Weights of a small mixture-of-experts language model, trained from scratch on English Wikipedia: 320 squared ReLU neurons an expert.
Below are experts of layer 10 (counted from 0) of a mixture-of-experts language model. Rows are named router (the router's row for the expert), up (a neuron's input weights, with its number), down (a neuron's output weights, with its number) and show model dimensions 96-191. Each number is 500 + 40 x the weight over its row's rms, rounded and kept within 0 to 999. Numbers have three digits each.
Before each expert's rows: "comes before" lists some tokens at least twice as common just after its tokens as in all text. This comes from a sample of Wikipedia text that the model never trained on. Tokens count by the router's weight.

# expert 8
comes before: "a", "e", "on", "i", "o", "n"
router:514500548527448491485457543543553465509507493539481465430535416480504551395486486433481418364518505423489490569516546521483475519480442443555491476559500445455516475488434460469473528488456523501540453538557499490496581536531523544487558485532526500537476515572547502439547511552525515486
up0:480484484536528480520507484455529532521437439550443495447504423512493566582456500487493555484575519566469504525468494489475490465605481441526463529498480484557515484511470542494508482484531464527529487519496469459494501547474474485393522556549504484527513535492488550579582548480432497534
down0:418471594512516479519530502494503504509537536543498503543529526515522573472480489464521477556522485490526490471519522548412490496547536482489534484543454471510484515462419449484472527492557466549528456474538432499478465445535494479497541479507517505480501463473484420484477550539475456549
up1:501481460480534445407474489512443466515500545528445516525467458485507448676525490483531550449571582513477451510548518497549546477489481507477492504460527588470503567514447479490559519478509479514510486568412527492434472549569513475521532452565513466512533514467467545553471445491458509477
down1:480488500479487428530598504506520579519507521467524480479451529452498506537466544497541448554538500482526489486489496483486505586489530521488511445483539518507438523482432613470547560503471472463533452497474426480450481490491469514531501486497506446514517500483565508502456520522506488482
up2:490566496498473548419503461526504496489481488422475490425476521526523402542598572444478536469503522522494502524495515482494510513562496555426491485505482458516505464469465523505590514456487519535582478552489531459452493532524568466401453521544499459561546542473484491570504443526455555538
down2:410551548514486526520505458507480485428462413475526491476516540487489461512466445471502444454474486503487552467520447450427433487547454555494520461456469517458575564549535481468512535530506443524513533526427467496516548608522502467515541508478458460486525470446509506515554470473488447557
up3:499551502527526550482454432519487517488488573513521452529501487488461525443528436514583620565548501521443564507594465514431494422531553473529565520444477526484562490528517480503503462479539493599503506533468479477554477463526480490467543475497541543431473512455476520468484493572473517432
down3:424456523432472474411486455483504508457498496464503518529549463546458507502531416534536489534505521536524569512512441473490587508533528473412471426501568496509490476517541443498499518490547599505469591536565538410497477493503495555467511467504517517516481512489500500549438509469495518493

# expert 22
comes before: " |", " (", ",", "er", "z", "n"
router:547532555491541456467513486535511510527576472434494428475557558452544500444523484459481500518491523453451443406485507555439525516558496418526530488477568459469501489496460513515434514453450446473556576540492533494461450511524486551502524539580465497433538606576526448545503506535564507460
up0:566531510499545399509499554558471586487540520486517475526494476471522481432529507412499520486518428520508497508476451519503511560459472509485453490516517487539487435516465436535484475473477470529474503580610486523502499445562469531538499473453492480485505419448482500526533502512488523488
down0:411474516480433504526531504454421507488485527494514491425481468543535503478467513494449489477531533468527498475517470498538503515496489452475520412496518462488484514414494457491497528425485514511394583496541546536486455556443474527438490498541508562475496472440446510523466419513513495520
up1:507545466476566507560510506461498550524509476605445479545544471527450557508488440492512511489512441522430521518444497458514576549449537500478514537487495555561523466542475565506468457490472555506480504424540501522572452460553468541481517514464442449613497565447506507457503413466434473491
down1:445487465433519533518482452518417404535518509530482487453514560524511505501474485455457540530559540515425503461470549518508602533504484475479513468464556430507474485510542499560527515518501507502529562489508548508487509480599559483492540530508510517483510415439482508522463473473529483433
up2:500466502420499499539439542587489540538507427513525498416515412516479426415478508472504465491503477478459552462499511494500575420454443403500499500521526494443548507562495469466491477605511495535505517490597501507482498434512519554440512473461508473498453517517455455533450502391519530448
down2:528475506498509490516496496592494506570501531461449528533564540489511448512521501513495531514484489469463535605532547426554501443501527548517409502531463496533543494515455450422519520452511451558515500496469469488455567481512470576427462486446462569458469517539529391480501482432564494515
up3:512503506517506540503465459519482460454466440461472478559560412419519545477515469464519491475480523492467489505569537568560493538576506535541480508529446463556473501490498526497504507426411520480512521515498585539537472614478501533500472490477538468474476520530487460471493511476523496531
down3:501561505487453417531468440543491539459548414566417489509525493474454534476495470428513536446508525596487461562567494513522486491525481406481496579496476538537480506515491549495554544499571553475522460478442517480505483501406567561456514550468526499524494536489501523511471463479480464488

# expert 2
comes before: " the", " be", " a", " to", " not", " have"
router:569470555541582445497457408556518490456509548413497462490517571464498519424515479483515526490488495472505543517549498465536515503544475531591487558503577524415492526544457446485476490453513448500512561547528595580481510537568451543510509473553501479523549611498503499544502488520493489547
up0:506508533425523486471494551510583444522538484524577482496532475474538560553456491545579486461543495461483481524494465548526506556518515468532433572459464537453494541551493500566516467535506486484475518514498519441536479496465527482493488528505491524482493505581496475545473500522447522567
down0:515491536442449422547501480459541463546527498525491479457458490542520514553449459489482449463537479479502489461503556507479519490459509572540493499536465530525519489513454463375515428553501486498547552507497425422549424472453507533466534501498522547432507496515506456517484469479469530443
up1:561499458429494455532456521508462514519499565484481543475590468453505505464502484519598485494493458447552492494441543519495513486484471529447524483528399550472546448501494453562429480524529538504509519518578467521513535455493507473570409502490421480484480467461527519413592496488443576523
down1:509482479461471561484476533506536561579535538515540509523443433502445490456491452532514484488539467547447537411510529513504518456502556383442475500491422444485556510496545542441567461489502484474515485512478449455525508495520486477481471487496459418524526473532550559466482488476487472553
up2:507477524484499527507480532454446560528446431482473536501524553542480500496463534469571389496559595590505541505535533484497482496565527526580463520482509443486455543468512452547491541495523488494453528458444466487470517457416482468589463508443479451506505510532486531500560455522519531529
down2:516499537525496448581486502548423551521458552460492510486544586393489482424549515571535541518466500524534557502539514489459543485548548504518538404548526585482478492490532499458503576498515477492582501477517521547493538546471530498484495512455534536515522511512509549526460461469544380561
up3:521445550451526491480560462522506487525455600490506480422513529451451471493438497471516436499420525475513462501511503498442497466501531484555514478468499534486507584481500578477524545542551485567452561436481540534476409467494508513487521456441536520501493493496495427470513449474549516485
down3:541535493531489436499480528432523480494521490503454550582501553442490549547524456522483580524536530484499493494566433498593513503481445474481424467530506547541475467502477475509526519546534538496487479510479463506475388517516524512459591505479513535497530506464477541509490430474469510463

# expert 11
comes before: "|", "-", "\n", "  ", " •", " Genus"
router:565501495531519511555500543431498577503434441501455549444601530539502530449501509494482471542460534517475521423458525537535465471429514495508423530490478492475550461494486423487464486514499470465498509527474524519484513592497446474508546490493523567493563493492510453480521528516417478473
up6:437489582515572429457580490524541585473460511543441513548536537456543476448501534475508547441528569501515485507467577499489493566506461507522455468503471567523429568526493503497420449486478525519511485461494603503557428513551452506479461605488519428493483530446524517535531492503495495504
down6:488476403515521480554481496450452479446452491423466518502519499571584457436528532468492492490526473559486526534484567539473515566549489474489499552453504525468504542472557490495497500483599496549461554470513462485450447506524507503471574497499525503493496529495565479523517470487481540509
up7:469537632455494448508554512516496493503549507508466489562504538443492536497458441408474437438526528484498545498528503486450514467515529529547467481451521489508549568386494494491507500462431525470565484414485487502460496483541487417485499493529522496510530498472472525540498483500447450518
down7:491471484557554429528525555490436513542575455560467464494507524485505510492501558529506528481476466553461436479476401495499436497438514446512531503482476527517445421531497515523515491531581506508525516448507508452525487505496532499451532470503468478508492420478496489539524542582604505477
up8:537535501511484524480485510511439547479506556548531521476579466420441466493502484497498516480499528455502500548447494517461509567514511502468541551487489513507511523455474524414501492541585454498514576463437472462483504483455495473443497576503554502473435531602497547553498513597468451465
down8:521464434605469536534493415427390503477538519560525535536525482513514469482492487423523540500529530538544498511456435519472510591468515533503503456564489489453476517453529529490466527559477458451461522473515533505479467541505553491511458519422437525524488502546579576469471496519479464500
up9:494614576471475463491508546475519479485473486579495489490473462499521487479572498451485472516568412471546502473503547485540474458517477476484428511503487565420543540497538489539535465435502547517490503461434559510516488490469485544468478441521538515482499497460555499470521502447423518573
down9:553490523538585530597511534489516515479508478509490522471546515524512459478412446555496528493488564491506531464514472563493520483452518513536504487497518389499485480492470466478404486547526524440561505430425544533501533466430568467442447478489499450514502457515526494567532557532533496505

# expert 23
comes before: " and", " the", " but", " which", " a", " including"
router:596489527482548475453460509518528566496499551513472433509523485460509483515439500439569453486521552495426547508500507567570531510509511533538462492534491523484458538538472566463486443468457465476501526481507558502587566533464412532454545458477505460409512484483496543472596501554476499441
up6:541465517471515468473506509509511545459507536528583480543533515519429554423570451488588525464495473522447539515529538504507542519545600476457529493480458531523513444441480506579547458465480486421516529465453522571512528522465473533458481480542550574500476480487574495480573484474554537513
down6:550525567421505494513504471516422461496524414523547536462549536534593480464520459516533399477454529450499551494499495566519552580453527532551462467546480531485495437518477534457560513543537447498565503425533472492499460533495397543445467495491443530509544441459529496475543479537527525509
up7:487484524476459560482537423469474484511466467500462482471576494495475534489560448486432496442455457468553551441454540486527532498534480460508447584528489551483522482478519467513549467517499570563570439479485441433541488476473476509511517394570521505546495562498503528482516610472508504519
down7:488471580549478476487452471522495457458478506484536510514509479531557499527529454490501561554458490491503554499424469459529469561552389525539511524490522556516519458505517493493568496521555482454498468505501516465515511571527480504526480456541503503482533561511550525505498467533472488488
up8:510498520514540468450494469545595495536494466555547488461525568495491525478450479481508575490462542510493437550511513501524496511501464500523440570482484567439505480439524503528519500524475612526474565534457540470471427475492491613462553475490563480487567507571505463478494518510446473535
down8:507534542473533449503509544556496480465550474592550542447474426446445581466553524514488535507462473541513493515494480440547569471520518531485444503537500571552487416439492495529515538539498534473490405519468456465481526531424465524503504477486515491544523466595498488534428400447501476499
up9:485540480463523513519468554515485475454471521481518511515546470512586461454478480469461523481511422514485519390580508464592527525527464398493456503520545511516509517488481510502563485463506560472494510507476560549532525469532495583517517531484539525511485514447507519463467443476434545452
down9:485481508492470509451462507514532495482446449511491486499511511483502455508526483509457485537465419549493496482511523486437482477545499546475460494512545469570523463452497564492540490494487502582525493520481534441486492501532559494480497559477496483528526477488503483505441522433454498559

# expert 12
comes before: "ed", " in", "ing", "ly", " to", "d"
router:545506442500489482478529388508571499492460494413461512418518524539529532475526518479490489480476490422498503451461499505483517458498518498476512529478611489517488539464500508547523452502510499441499501565510493511468491487533480558536492539572469495452505552489502435498569519501511413501
up0:484461470540515517554497483479444477543481483535463553494549508489550466489488501507538441464516478513417486497530559501477465556514522462479554509446452520473430541494466500381500533489504550439606444452529495484525414497529504501416553520454469503513555518538480518480494442494467496379
down0:523466487508474521470515540472518477476592475459496472579437550496526549505452546496498514512473504413564490507537533546439540499472540466470539496543516490542493468491506466551589534471516515560493445517442476427484549552478552476462487532469500514500507532431576544508497459485476538440
up1:479531519517522502525489564483436456522469445525470470448638554477593434506482474479441488510477552506475470513528513495448558536488459482505451474537515512493520493485499497511531535445473534511485508494476532496473481482534482486542433451598532396515549491545547539591510526435535551563
down1:525495468560455551511508488459522473473444467521474523509488480583570574469515497505511463540563524446619488514453443508545462533430453556422534523469512513527482525506524525545533442476480483524463552558519519502541510449492479446457484494474561534504465572535430461555546504527485498550
up2:503504476521469380489475460503469548571468559517544530424488472478445542601479468509543500440444467531519511449536489459469509530518490511473463516517459544488550462476515512471465526482521511578526479492574518550525491445520473422523488491467525498568538512434498563526474441522454541502
down2:495531491487458493543487428550561531495513545529513483480517454506485517523529542542461451487491524636486434526483514453558481514480469515484538452571468520480480480473442489460519504518498512445539457503496523512438498461502476405524529539502511469532468446430456479530465548508530495539
up3:493487520486512482508509483496503560457535468515532582492499450497536467484470479499529589493417457450463466509483508552468522518591555451422462494403480529561494510520483493444434519454489421425514497583500467465521512526470495458457547530499528477484497489493517492436450417515454482529
down3:521509459447460508563508545495470536530501555469445552503460487531526515444463498467528512516583441461511530533481490507492459475410480532471560407531413432457543525532487435515472456525482506475479511538505482496620552404555481485428481447495485460521473529463545417461526534508562447526

# expert 10
comes before: "=", "The", "In", "ation", "ion", "ations"
router:547531455537454518541521513509508443494502565454444524520522449430511467464542463547505466539510578488478478478475496512521491520516427429469460566503549465545470539521520473553495524494469400488518452506517536458511512484513544496405462421508499474466524514510586447487511424485417548496
up6:511480519491512449457463492574389489509533514437549508536556535465570446546563536504520480442510514516488501487555473438486566546544519488463483496533559400493406479534501471512502503501475468500472478604537483533488530459454503500548430480524498556444544488459490528424482423485467490460
down6:507580485496472524481574446549523547501498501507553441510473564506409575494597515558555450501525621589531439465509520572474490475521563501528561472515513557390508501535510523471473530533441502495508511551509516542497508472488564501480491446405511558508459443493524482494484548446516479491
up7:544476454519545462516484550442515516489527555500552528533481542492501633492549469459426500515490513515543494511454450551542540525528584458475511432529458500560549414441446472583466432500510507457490472486551583424498464514539531495508544464536471494473582499473480473501579572534467475568
down7:467494460504490468509507542500487492488478458449530520582528542495450502546499551595475500578478532463480503552505509498509467447499499515488428507573514479495543503473532532475548542522531535570458478574533502528514537519527506462486489505476506503625541524554524480513506513506405500518
up8:510498484507472509551487487529530507513530511519500500476535486495467487560508520526473512518494472473510457520406495498413523480528512588551474432499479583525547523553497515501379521494470520487541499514456537498576507535475459456493518488473528533547481520524484468502490486502587498470
down8:543487490484537468545436428525501494533478453545546498480528417511498449502496442520518496474567482523408544509510476461521528439580496483531473513509500533509481583435442503478540523583498575573468566569478556487522464468508532487532476491543496473447495482455544534583484465474509461497
up9:472528448452453501505562489576480504563486512455539537478486512513547522531458375518502510494534515450505544516449480462439476476531390519503478433480460563537417517482522479497463494452530502512456534545517486408553529541478423556530474428548465536487443494528541487475616466498515504495
down9:550519456590427551518477466431469531530513565538548510489534512492472437546499522494520540557449505459506486484478519527469481519519513471518454454422489469485481518554449577491522575521470529431414567573471501467511534538520475514515424539492564558480513453431477533493531573532567540533

# expert 6
comes before: " the", " a", " by", " to", " in", " as"
router:537541543489521510486520497509505559421496523523464530454529411466490418459495456481495453479509496500496547422462548515484459536528499481564504532389488501512567480528436506461450475452499452483604464527525485458533514529497450490500584518550521526458516541501477435485538498504473504554
up0:517444417461486425542508443465454473497539457491465523455467498468486534444507504534554514411535426536462458427480524558555446467485508472466429444481454523518451562454499383471445429493438513525477499573472465437476547481477463490486506509493503424512530554506536499423588489520471440477
down0:522478489561474474509483521460478551468566525491532512462456524456523496536419452484532474446554414575572518512452494392534462545480552553484566483545511419471522466465499499520471478482547559544543514468495536572521504511491441486425459528435483549594496542487505515476498589477494493479
up1:501576584396502480476548532448455444444465530501524488377519466497575463460563470460638543490523526409368560460488545567536525498565547414529508543509496515515465561533526508540536537427485504457511499546505471470477553532555500505479479481481512490533477471518520517472546472527472476534
down1:509497482506534413492501504490446620577483544541499508561466506454609520449508416570484530491467458521497532503480458548494492468461519493539493492511482491547552441487529543477525483482456528481534524489508484480476502505483524503549481437534519501432536487513561501450526482538505558465
up2:498522564480519469459501499563519464591467458569520429438581513446508488495441538452440577516534452450542464502485504448575517537438477537495538445467442481472515519501496479545543435448526419487444512515501457518514498514502510496442425409584500428494509495464583513427528539496459510532
down2:459483502494501529558523533449464515512507511513460482500487553465519478541512500508404490516479484487526462506477502575563496533501487427474548519478558502526487484533475526547448427458528510450454530451556482463424583437462453546475450489561512470544505522425499475453593551569547513561
up3:487583505419548532516526489522475511537461481474476539550545490475564463457530506530468436481501490540445498507456520469480484428461465473474451511517504534483525492436446478447538484537553556498554526455461483544479509523458528536480482522512515522504444542469501507486514484503434489505
down3:472534534478515527562506437542510557524538429526454543443448461512511496493534505542393529474561449463481483461476517467511463570495517546551545515495461515506458474474403509502541551555554499530467497474413486514478472528426507526531526520490461515509468486420505471498530524506571474547

# expert 7
comes before: " |", ":", "\n", " =", "=", ")"
router:580480540531546481490437517558516582518441488511521556483481518533524525476451465419527504457485451449460435467483470524560519489510477484513517556491533521498583465477482519599475517540492513462471450542526476531499439565526449507409525532460488487509519531512481524486559485462546495444
up6:543533505513527559502438501541521431465461442489450504499494496523503446485612439499502464501460475519508522536489499529481556502490445512527489500451553548487503397533526376518449454511510509454503477536546503523524523496472504585481500503490544494452546451508548366470516479427477469558
down6:556510501485559461553502499471520548504489439537576580527399479459544422492499458483465487557529466429532452500538505609536499486548447526494492526448502577528522536488523423475499491509515508461503471481477517508470472433529556522476456542494475547412524501520500432523473490470473546482
up7:493550533471541486468470489577501475498504511492372561526544536450431485491555423520547507478517604514457516492532544523482534502450444474465519480523500458535461498510490478505387457453557477484563475395530500456517515513540451444547466576483533428571522518545526462513502511522511534513
down7:510535487502535517503528491495496452548466474560492497447490492520444532522479430507461484533463543476458550521516543482521509546541456612514567614537478454513527497506501478443548445492550504510518524510512527558501521422506538512525507519445503504459522453540477450479522536510508507519
up8:492532486432486495524482494587501513422580577506579491533625494476501476456461465488474476491524511468557521531486498486529466479509457472461454506449550483453548444482461480555407474449448489476504494541508565501508540546494568555535501460541458490509479590500538499456528545551466499463
down8:509452478468485482520446483512472515467468507475526521424459532545541458494486498484539505505518490520534493519508514505435493456500508519479495474492432497506515495466462463449513490527498508548482544476503462574525476488523524477550447448486513557485461477487555561431473607554529491436
up9:479513504463508511468482508567507501532513472508506503505507454563510483444522475446468511497562493514429481472528494517571559476559481493490540515470537460505477450482460539445396500471477458485516530396577492431501516507485483450477543454499472490486477540537492482525419423490524474422
down9:479481520477426505488561477489468458556498504456553502607452519550450535524509507534433454511587519506452483438536473412448510455501493553467452577521468467463485550520546558544571504533533468476473530537507507524483489448518499464457554447540492537564492510470575510612564491533479471478

# expert 5
comes before: ",", "s", " in", " County", " is", " School"
router:526535485475491516434523487482569475514552451466537521496561530483549562453497503532471426465464494462456504476493533481601498524492519489581492522476493484461436474509483419489436443519570510409572560542490508511490510540414449573528552424510528515474499490495590435540528479479547491477
up0:501455512478588559447460473458497481529462477566526526483545515512557498451430513524504477481465551494481517507510512537498517561533515478412516506510543483484491523584520479490523482420525479466524559508485508409490502534492583468426563582504465523507400501535564497540529517434516519480
down0:432523570419558412495433500482527490507540537567499491482529513530494461496526451460490556450439521535530514438492412494497476522482498566531579549468457607494535430495526562515522488524469515513477493492557470510473524539476439532553470483445526521528548508503539475475550479519510476524
up1:517503486514527474447454462461560453399536490487475488472501456526486475424417513540489502487517538489494461443566507480456543474517459515544535487490483525555477529455500465501477579501518534479607560499592549441469460506486508520491513491509552542479477563550462487508550420466482490502
down1:493434550497562581514573557482560522454464500582520556456445508501501493516463506540431528528501535515460540504491515470523569488568508456537501472515517502496536448461525496441479587512508446623505432542546541527473538551514455519474470488515471491488560489532486479505563495475535509557
up2:497477528435503553451485548527477488482547540453490536500446463496526545430491425457475517398490413487427513529503568535513485528518483487533458452520442495446520502486405544496456585506528528524548498490547537467463433488444544535507521537497534532570469446540558498452503502538442545479
down2:579500463405459465487519521534491514556508535529541545521505453508615452471595452527472516508425416373419476500489469424520516505465543565456462494486516506477453456508452494486523435464559514594535493487515449542458487517463463497510519494483553574467515489524474493464500444518487504544
up3:495571500574499525461497441459485482484560497494528421538556478484546505457508486505439490520430459494377522487533582532528433457576496501606452518482484451449488524495502417471493422499501507478479540474490522487540452506459433500491479493605519557438526516544523434427495461521514551496
down3:554497497468489539525515483454516439523509443560476472495484504512582552486483489511489484493443521494483539466498514525559466467456508521496502445504489452515470522481530478443510519509501494520462466470540495562533561479514511480507433475551447473467533529487350499529503495467480479570

# expert 16
comes before: ",", "s", " and", " of", " in", "er"
router:524486486489548531462527470569540538485501475572501462496502505512523515494532468506532505474521525484531516505510528519559568430493469469547504500496540516518492522481460443497490528472452532427498457561436518557519493542544469529490464465535426458455474540522535504444534439490497472455
up0:502522565537497550465486577455551508502500477488531439433520566481486508449447463435468524497546534464518540539504482520534513539565411429483499511502498487487506528513522552504478572446517426601479472477483497489537485511531469524517556484452460497455547441481490538544478583551485582591
down0:446494457543497580549493453493433480441492465428467584490518488524504484436453483488479470521517497551493580532474436492482518472532533442526506595465578523522491466488496525524502573504510449523600563493497553547445513485535557556581561421490488552583584506422509471473518533544456521501
up1:599558551495406462499446489453489558488514495482528564492503524520542581546524451464466432464513440458540509544446497552496484466462521465449535488506480497497481484559517576479528529457476454485573488516487507530548529483564476534518470512481462440558506524477492537498463519563516474453
down1:508542477511484509513458512494518445520538493539561432487510506566531524583524509538468492488416449521553500503458545520519457436540471486494471546509535490488501494555498544471515457461490512461571488456446520510487473480508482535540411462489473497498479511525558457562442499544553516507
up2:543488542535443489515469514507510491514479542383499505476526487578519508403476476490475476489507594487401473521485503512522484579599479490499453608462569497462555560554484442497491470461491365543506537512562498483521527496491447533446547491393543534460478498473489447483479529518480510500
down2:485447492462540503566406440477506534521484493531493480476479484485488500561516504538505527593493536457509506484483487458440490508404465483498482480505427519596551531488480656507383482478509567503495455497505507488550488518400480526505513499506481490527514543421552480512488504501477493462
up3:540514529483482512540490556483522496463486469460476590454435546485498544494421445455497550505491420479475523456542596449540482578479513561508486558518435491428544515511481502509552511507507495489532475483539517524466471471414529626525494439431498508511452502450497478490506480480444530456
down3:539525512490495498464452444528563512466428504540506568508504473383540436498511503520523506467475510497421523538491478452488472456441477540573561472449564493499540523450543523517483580463480565475524567484552487541467507521496456545497543419439508500532499536500448510494467539420513419493

# expert 15
comes before: ".", "0", "1", "2", "5", "3"
router:488525492505487523450438453486570513482482489452484487520523521518518492508496461488497462415553510446442488478504541465476544519428531495476488497409545442510510522541392487419476502489515560535585569510473475461514523547498567507478578472513462446524534475462606556534512501500479492506
up6:498524517521512458523480520528451582612488413508484550503488494468491546458477466564526508491585527446527480492515540424471557517501457499592493449447464491493588463561462395482451434539497503450560463524522570500500458532519481599530518521477503434443558453514534488485479470491537584455
down6:487501524473523387532478459449520563444504531391451541526498497478514478505489537508491518503478526530471537452515568535427481569529561447518418479493499445565487485485577552498508482481504463548427454466460581505434473512543509495564505507514494488476485523507460474491474535465556556555
up7:511478520516463464565474512460420461551450517478466487489542528488541493535390520510502528476498582490500507407501499513495511541518518560464495494517513493497590552463412508576517483498413448479465475581490560507453470555572481490487479464474551530500589512469503491514532537533515510476
down7:488473440482550504484475443438479415454438507496483534504468494507589501486498530492507478458503529485544495488548551522450445558471513545462515516514536502562481560511457525499541521502510483515375476544435522537542485541509536528484548457504511500490539422499528467486542473569519470448
up8:468471576496499460486539516500473503522509476530524437495474488488485550516503476542571554402438533546458558548462480417434499436469532435515506499523528502481468491493482557519524475557470515539623486487607539507532459486490519560492560454520529486498469560545545544476588486535494460421
down8:452489486479450441519503592506515472522517447549471479515468513564543523528491512521484407414466511555459561507483515505480476512501593370567486524569539506558476478480557520537496539455473539492467436468469541544505513494515514556484479543479502480478561489488458467462549521517517505545
up9:561469511451525466423474529513510476480534500520480597488503485378540499486501492391558495495471469530487570513462485485518488485586408450484493511481521503493460524565477407530495484465499487491478525516511513473517505444488476478491540494514509523494479631519494519523528529469463547510
down9:541453470531500455528518533509448466553524499523471442512525555466415426602519462541541482444506555488431469577573491436562525471529514483492550501539503534488472445530497514434529525519496530506452512508457459433592446513552503562554507483525526556553484469475474524550499547590479530455

# expert 1
comes before: " of", ".", ",", " and", " in", " to"
router:519544525522521504467521512505496521474481548531463550505554536461491480489502410502532484398524528500462566448473594514562468446507469426512478513470501493513511514500440441497476504444495524440584495491465478453489555546527559548461548485538529445477550557471507521460535465498417559494
up0:505524411538474521531457525482563456463489545448484443514495529441512544522552444482496453527509495600428517471521503477496555469492556487450468556504553520499481494474498455552569459529475499541390544536590543518504550479519515575508463416534513514491520484448484539549539549502483507481
down0:511472481473479537441489561504492470445525457409527503487490429474457519508491512471523511485497590538541532499507552540533522441497472543499489503572565473515475557483495458527582517506439531522506530552505495418525519511522530428498406495509450504521430459431471506536461498495453476478
up1:564484519511513437476505544555528623491534565390447579456527525476424516517516493486561514497515503514445489505514585515509486481574512512425409519469524489499519493537492492447523472478500384515478517507517487517495571539483389518521564486500453445438521552555523562488491483505509465499
down1:547492562482469533564467510473528517506501486487543546508523491434464507468488490448534468526482503520541465562526518478516511485517534538502447519501561423497575499545502492505522365544488424492425492489533531637503505519564472525473531499514452481518451469465514459495469503471539503487
up2:551515583453464445507422507414507508531485467443531504509516497531450565521552505553539522516505537485435451529537485488513558482563476517487523560452462462492420558543469455546503506498506506442461502558513501475495547524498512517480501495512424542520518481529478489529473426524525521499
down2:489520494467446502436537469520424540450513470508496473521556504460501468509521489548466435523478546544516460493488497447499463444573535539520490509512523524513467530498544470502544430480537504457586576526484462552534497549475460420544402530508461504494554559480471527499515418520532509495
up3:477560478471500486450549450514498479504493424474529465498502434467471485520584572460542418524497523518572494491478478505469521500467402523480496486546522481547462483496564506516479489516516444588506482578558512483544467540450472498568582454451470502458475423549498449455519530519497571437
down3:508463442492541523511598536491495494498441473498529478539491534486494555553498538524531560516433548494454387459532425477500506550485479580539487547530525479514467501503510495531604461616495488489512504580493422491490484502476516491504510502415489537380508478500478507481427467472489461474

# expert 9
comes before: "\n\n", " The", "\n", " In", " He", " It"
router:604534493477508433436481450483504477500490530475472428476501506547503544420517434480549456515525494503473535501505557507543552514515451405614437523473542507529559526500502497445465471375470522479580547552535508468503568559517477461490572459577483471498505503535581541488531408496465545516
up6:479559551540556456521435468525454525477537542523432525550466475490514392538428459476506519481559427483426531512512500487497540454566525481567474521489574514409483490480424516486439499451497572493452474509446403532520508475555434522521553547497470499493521496490441520465547548490504498568
down6:463520540522508446541527513532550515551502504533513497498486556491479442505533486509466494520474461473524496601467530440551489529523438490481478503505528495473555517534380424517500505479440536572488510583558526483526517523428466517482541494548509442507463495494495407555523474433522494515
up7:529487453517510485562506484501470527462527464517463523488471446515509461604520451460475500504485441420475557499548510540476597553542545481518478517467491570501463455512492538433492461456440533531524510485487540549535416475525454457474519548497493480478544462485480477527475532389453510553
down7:570522475484520441459544450477511452522577572478478526428540528419492483478488555476528495465558544418523565475474561437492501485445505483528498543488530471474489479493482544456515526455473489502526458519527574510515520553491440437493494500452531517554488512547539494511475483471527521500
up8:429476491442418536494523406482519504452595373464522482450455519460491492507512469486481524401508479478382529462444500513539520549458502498476455426427533532543479456482489523497508433439510484476557533579605570500436484533507544492487431500571529540511487522461490464512541587461496463532
down8:384481538509485518505467468505490494518527532504386432578482539502578508474483516514485499422559513571482502523515492495506514487487519521543552532506569479502411477486482587531421535498540568482513478495526521508453482481519548528509568504532466526479536509471488578494510535540526484441
up9:503503501481487425463425447487521513493615515462497534507487579524532469478460510558513532515512442500514505422450512399519494508510558429481544462489538524513524444493543528550531466455539490485471466555496494440510523503437484531474445529453451514524515512514482487474533562468542466547
down9:518477468531482525544547534490464476574487550472461504432576530433556488482469517494421516507463488514485508542496620484562544473460572469439515547490486521424526420570427566474509516486503466543549514477531560489451515475524440526519490524540482451512474514559455512496478516494542568585

# expert 13
comes before: " |", "\n", ";", ")", " (", " –"
router:584482496525451477466528484563501554477586417461455492417476510465546457471481524513530481450478545567482568503494505513559482499477488468554469574459549534499499396480466455596517439475503526514471521554527485555455508535510510509498518471546491434472451474460493496558504482477530461488
up6:540515568471474469546380467589519469442422480446601544500572502546440552463532579543414514541510484451496453524464481490538535535466485504526561531473511507437483516552486519495428486483531461440521529527516484505474538539527422518472459541524483472459457478511496476453489537488519485548
down6:511489528477535513511431424546564508512460489503525466467562450444509498485539502509535505539481493432533539501546503486491472473481489527408490472497472525505537504561497511544518475540484473533510397450436491512528498446484449553436449406471488454513424465515474463459528482491484534553
up7:452492458434450491446508492577533493477543463437444508480507553525522485500462566511521458493566520522468492515519574485556483501574396523571447551501561565534477470454485453541515527491471565485496491513523430446527473511542524466516577422572548484469500493439552480487462396507533540452
down7:526492454472541557500498518482446466532452488563473474518472485475491404527514558484469459513488502605572466514529453487446504498467524544450577516425539542499492505458438477520507584532470448534578517483451468519417481491502541512428509532483513543505451505497443541517543484533487439491
up8:479441504516494545511491445450576493472562540538486583436495532473477440398543423505549461536563504493478516484460519484499499485545503494493522535529472502495501483513491471489460488455549547549524501487552488475514467493513445460481501486447459474468483505478461426465507421415494463488
down8:511488551481512489527515540503535499543489522516567475466519571541478586563480467430565519525485517467546456485482543496496425473553475486531470536487538433447507505498538476465517457477501563557500483504491477563500577463443538434555452521391533553503536507439513467475469471473547527449
up9:497512531456468528488539503489544500458499453520496471489493508567501498483558534518425494539591472494465523532514497537472565541517488470502559505472465503511499512545555516493436513498494438510509468534504503415488463511469514510480547384513585537494479513531552486511488532500517494539
down9:510485448497508523438470545508483483550525452615505384499520464469531527462518486499479479495519547562515494446543523545516462501445462505495569539523496522559493535426525466561476529513497536470484487536564494500493492529597546546475440475552543569481531427432543449558532501550470461399